{
  "hidden_size": 256,
  "experts_per_token": 3,
  "routed_scale": 1.73,
  "norm_eps": 1e-05,
  "beta1": 0.95,
  "train_tokens": 420500000,
  "dataset": "wikipedia_en"
}
Below are experts of layer 4 (counted from 0) of a mixture-of-experts language model. Rows are named router (the router's row for the expert), up (a neuron's input weights, with its number), down (a neuron's output weights, with its number) and show model dimensions 0-255. Each number is 500 + 40 x the weight over its row's rms, rounded and kept within 0 to 999. Numbers have three digits each.
Before each expert's rows: a language model's description of what the expert responds to; "comes after" lists some tokens at least twice as common just before its tokens as in all text. This comes from a sample of Wikipedia text that the model never trained on. Tokens count by the router's weight.

# expert 29
What it handles: Possessives and determiners. Possessive 's and sentence-opening The, the, his, its and their, mostly before nouns like film, father, death.
comes after: ".", " of", ".\n\n", " for", " and", " =\n\n"
router:464483472480515469520489490482496468496528536547491432504493516523439540504487528491448578500544540550519494533485471461425451487515509459524533520517456441490451542497548493461428520478555474509506494497469465469461548473538502505527555489494536441520471516548371536495472530478583571520530510473530498471467412480468529465514418409480449578478552476501540521549562526514478480519496494551534493427450519487491551576531542484530494550474542480495542549491485488522525488530478455465527482533532488531498553519519585469539530478474486637525455502511483472525516555546483490411495474501462429541494512595473586502505539525387439477532478510499498546513550497501548428552508531533463393523534503424453542462488493483556475432475489441451594499441509528520534484432505541
up2:504517507511479547467503499486455570418566511505538447533501537572510515437511474465515542492538476522438526501499473479508471474428486597507570578460428429527494522496478494512512506508478503426575466549544456462520495572525483507509500459502552442464428446580529522475535498488521483502487569523455451512482515474485558511471497495475491504467495454518428512430493495488518512525484444542544557575491550542574443458438540467427524532570547518582493492463513502551544472589536479515489516477480491505437542513426471505553465423476513488548483546532545540555516539517539560491481409561477433460437492535535450444492409544486475565506436541506522557508493520532507473492509547513580532565458417480555556505536460499571539539534484531515467511449468499443467502474505509
down2:558585437490546449632527489426581472411482504437489487476460508411529514445491474470527432483535539480437522492475476476472522538505529497450527455457472531481546540480506523471452539498494550490497503522467477487562477525508451463511534443466464472475493413530489512527515495487526505527479433507512475449515490508582512454492512464449505500480543492540504496486508522462526490532498566545496434525507530425482601548498480491528451444512498519572466498465462547543505456509590510488523503532506482492495475418560550477422582490469487527539550514531421519523455488483521462456531537563344553414523532517491507476522478485457560474502421500502480546494441487486512470521486496421470458494520489488577504546545483545549533481436404520468473558539509561498500470547529520
up3:579539515475458475502478523487467537432519500536501492494491574537476504493486563454428501512506513480526525483522476505512481533583453514489488525491455454505571576547530526510503511479628509478477456489495397417460527525471542518542453484502532424488430483553489500498544546435561556528488544514493562476430480534410532494496492467459509518502517488500440487521537538453427489602560492464447565464519487524544555611522455571458544422478581488517576557530492534469572523583486435548440522533578539472518548537556498477508503455512486434507482495526474557531507441541446530483545536537574486418488472476471506540488534528511487538481520448458497504511476521500471474484500504547503531473464447464476524505491482511553479519550473490548525508501498490490468537428582579
down3:472472467504530479479467528505519486468509417485545449505464481499492551491461430554380528459411505540522509546523536468471442513450483542495490468488475533519535550528480463465522488527504527489512514524436488425506510480465415522466523462470530488466481537500466492543457602525546595519466506505513546482499498508499520461507493497522381512490472609534516569478527521546452483496502539482443511473514423523537457505485584476567529536530531390524460449533541475567464524526493509554521494542452487422504572556468512523538476438553501413571445513497538519499480532575461481489511461468479486515436540481515525512517498497462529544545486573475465497436489585425567464460492469513433465489584485436442483500468461541468522487548488544447489510423500472556450445487500450

# expert 20
What it handles: Digits in numbers. Digits, mostly 0 and 9, inside years and scores, plus en dashes, degree and prime signs, e.g. 2024, 0–1, 1938.
comes after: "2", "1", "0", "5", "3", "8"
router:481510526508574455469454485513514557492438506497503525501445533521492450443503421454564526507526471525533491560532490483504455474501486502487505489515494519483470471474466453458545478457543543553544523519453478528521551495481510510416479485573564464475518482544549460526514522519524454574488486461427469484456411478434508480583506488464435561474502509444513503582525493520495482570506574495565540494512516491546497520435507518456538414511501600462544512534465517466578472478462507436463516570513561498518515528530504407493473494407376582537492526479530484513444576510449435503452500432484498535547476497402565554507485567465500480480444444519519504490477530478462470562545558492529493505460521438510504490534553487459481497528486559484588594502521446471549463493516538
up2:495510438486543419489514545501506523538502477512489497556485458581478614537525485463511447540537437592493448506546491461458451526537523525408495480530490522543520485430465511483507459506427599458474463443507490494569497473548516489468486502507469491489476542540472527417558501526548453553480494535545473512531445541462542478545547538438524463478482450486539482543469459476484486508483531468445512506408488521502538505533457494498463502545481492481554431495543527489533448518524543482469532531492505505541477486502460512574515505508465444442433438608590447462471468518472529492545445464589482520461482490484509497505455517558448584574515494504472461452453524543440558514538482499458595477423488505494546489553460437571474536567506570490512426491497451514520536442561544
down2:458530494475474574574484493498534497428447490468475572542435514515453472532529545474493553546446564444548524511453470518534535470468503489505486502522498462475585534428550565495473476489476509497534424489525438481476466452570377490511546496502490505507505444510483499520510531469525512574547471510549520481433509487515526472476502482468435449444518494436602489500443454568467467464567504465503455488465462502464512494525466412496584470571495445551489453516465594468494506565469442501536499510546455547487548494516527514490478471499426509482509466468504433496473506512424534514406461436592514445434522499482507444458468549520452526485456522499479529502487528478533534533572477468465509511489492453463560515448454540525483580413467492483500526436498536527558525421517572
up3:500471528507493432501468473475460460545490490497454521502433506489538544536483498480500407514408468445467506523507552535561511514505460507462535512467429428508453572523468510551530512492507466454518527523452451370475511486536550518562482535521502428492592453541519520518529511507504483438454453463457460521512484535386550522598473511449483479481493519520464514489580496482491531560424515476535498501406543515435465592503467520422494486540522499532475497561484431529472493458418522497537535448437518501503545492506447496446444493481476467587451525497518529488535483452533423575538458496467515457417504535472433586469405517530451507447483584498514432526512538502555552490520529542511564487545513544487486467466473474503491512510548498526466452546520470532504484518525490
down3:492583484499557530539527469518444506449538482557481485452477498463508581440505446542533511543570575458467557513555466467526471536480497524442450463514572507408500493447482448546525558460466510522580478477507567479597476463435526492489515465474541542473534444583480467486446463429507488572494509512520474456482492443487512519487516488447507527532413498465513514523460501532538457480503540489492520567508490536510459506550529501468525535547553516465539554495477504453549484535436457548489499485555440500445576463499476470505539499558543480485605445528500582445491488508467523519504498480500453537459537486492484554499486542501463562523556473512449520410594466513529509442459439513537473435438519493493486553461487498484609516541515510469443474477460584556506572570512464

# expert 43
What it handles: Ordinal suffixes, word endings. Ordinal endings and words like th, rd, st, second, third, plus mid-word pieces such as al, ol, ish.
comes after: " in", " (", " \"", " of", " In", "-"
router:485557519506521536516506489457463477498552481481481463515437481533501592460487494482501600510562598493543500463462499538452465505521537459538518438501515527554495557501471496515432535492554459579502538415469498445452484471498468447504494505549543453497434443514438517535477457466489542554455585462520504458558541512547442505546475462523513565478466524518475467490431484561550511508466503468548461571508508460575487506440514534483483546572455487474471556496531454457452467433521518454488480503466508411543516491474532456451476404488495519470460525541505524513464476411500459442447445490487546487460520507456531522519487535526499449609481495553568519535485514498509456549535523494637542513498535505524492471553513505557479440529478469408505569516545443441545496549450496
up2:530404559476516417506513461461498542450558500541508494521449481474528520467468444407530479531496442499471517528528526526474483568458463506542508526453530471520502509532462503497491515583541452512480460488488509521428526556507514508581544535472513497469472528444492574456543532516476516553428583511449465484439478579509487527457573460482449569550480472519419462474565433469520474494458447513485516500510545474509494567531579442516442472527504511474497517509514504520445516369574475545518544480516541496581445487525487448466532474518469454451475467464473477482458447428524437502514481445493511538549492524528501521477482540489581500465525501511496435592497555506498458425546476498516488530447508439453504497520556502582403478501468574518521457472513528570496530592510520
down2:550450453497483458522464472452517502445439419510558471404550470533595557478507501502518513509469473517550452510488500470475441529506527499459516515454491429450527460495514463568523477515534547450441441583514481494564482484549550506500541527496510507464504564444449501442500567456540509520513470487552507560473559551511369498497517516533548513523503489575476508543578524419525500458479431480435489544526528500474498478491523499418428560455446478564477620476551472461492499519525569526489527524483480490554437524511436493537585497456525433470508519437493434569562553503471501574511462520514462478452457509475496456520481485477562523458514451487521451462472540540468521505546507471449464536538463488534476486489475488465497575505477518508522458475522572544522472407525538
up3:514497503574416519472535440420539383541534480518511452475473404519550451486484498477503560446540476520456464491511497391496619402484555520497508424512497499548506547542466483534526475557548512515530541560547538556519473526533552497490497527538493455502532485512471473511512500518498505498487448522414473479574565524516496539533481514508497555519469560522501483517511453556490428516470503498584393516425505457538555503503523534472567484500497497477457514430464454506496451468477525450503485484455533480547502481526612495539460433526522531469437473504506528514536510527510469479465479534519556508469388500522491508538538448547530448530419525477569546495472483510515562490551526562540461519488522567471508476506478520542503491480542600427487426461466485467477532487500455
down3:497497510495424536488432466524487561481558512510526452516556452489495506472523550468504433516386490506477523418556527494510543484478510537547559530497452529531479504449573534525553508507553490554470469541551508451454483543451421526518511529469574498522560486428436486539501406458551511507516443465497533502546520615495537501491510470606535450473463507526499474494527500488435434464481512501487460467474489518480511516436478496530505542496452548474532543417490382433503475438506465546440433491471508444524561501526490480484458519533534505537564496541504461446463488537559586507501468558521530520501424513469520485489516501499490494500425468440493517428464493524513490541511435434506498418446449499454568467425519510504556512517570502514474517441548454586494465509539518

# expert 19
What it handles: Determiners. Articles and possessive determiners before a noun phrase, mostly the, a, his, their, its, often after a preposition.
comes after: " of", " in", " to", " with", " the", " for"
router:502529508528499516461487511550500526456467467578462490490448514480506559480505486461517523474560562561470493573526494446479458455496470454503521516511461551536388557499445505417436568473529543503583510561483452496456539476569441481478538514563551457492542532529478553514508458450555541596529551544454511516478487432480506537486435517501506463474515475501560479490493471537482500537514489475511500461480521443546515506508497457527480537524446516447532567535488489500547441437471502532452471535557510504484585512454540502497512503524454535498471446533531498464457520422494518492507523468466449562459489546529500452492538625514446504538509415465605525493499476516596494559492488517488500555491542452432484494506540390597510423496486475413491505433547495494484501559426512
up1:441434428502534500523540444532519516502498550528500534509468438565488484500517479480539489551516487437469461484481536572462430567470488452516455464524491515494543552595536464590539595526399540525513458525522502480539537514561554538557473480539418504561586521475538490491470511485446536521495521471460475495471479518511552472471417521548531541530499525533464456445482519475472555509426532498456502497472489535493606515558399460436552510475500589445562502625526505501488490512521487414554541451553488511479473527562510460488454435486482589493519490476499491486461473544530560586524454519506547470505474516517486489496558539500521472418550489494495448549534528481494527483484499490506458472508530480539527495517440525488478455470440489493521511510547547529568476404487472
down1:494511572598476487521458503526516477427624582579512470521508514541478444452551545569424500449452476521531527503541497502507485545486528533488465438515552494488501453563529441530506467534514446451512504455519481540432522486501436512492444478457453474500467489489519456438496501570511445409500429441472448524500466500507440446451522494481535523479456464482502481464518470502459440492514486458460505488465505545558475503513549500535515566530454518524568432486508519511457443513485557445509457468538466530545465547532527438494549473496557448504482595510520453491505513511541537550469414506509519470577404507436457492486499492536562497479502471430486494545481524533580444528527459439495498451546429495449501543439460552515525478553462540537497437497457507425567493459566461
up2:561495484465464463490520487530507511466560575499495579491526560468465532467521526578449467536494576504522537518527581575554501477539482502484488605509514515489510493496518535480517480420526472517553529477554526541519535505590495476486414465577418542474583493462506472534505441514636431510476520557494523506545429582472492516481510530474513564471517485529443516451512447522531438525486467491441523539548532522543480498447496446438549512428498463390504516600506528468525430455530522553522516548452510554517500482558454502463519409458487499543486531444515486461508535485494590508519493526475554472500492497501477511442519560508491523556523561550437473517506561521559446484486495477525480531531467500462513560488535466519472607508476499535468488505503495516480487442555451
down2:549483519501459518467391472494518536432553496472559484534428467427530479487463518430464523488506388475499510473441453504561582437471527514517496484423478460515492553502468520489518473559505439539486469504464516546450556464442491466448553444545462483440472509449536510537497563483497545484480519502497528550490475509495531509564412506531522478540496448505578469459480488477570581535472472497469521602463501500573446570502502520485509459461446574503546499530545523510503503497493504482446554505524499548490528481384526462529536493479491525428545459458486479551413507533425490459552452467401525473539422489514464536534554522462451502494553465468419502434453487504467544497549451525454505484491522522458516561533486470534516493578532485567497485530439511468457460527490523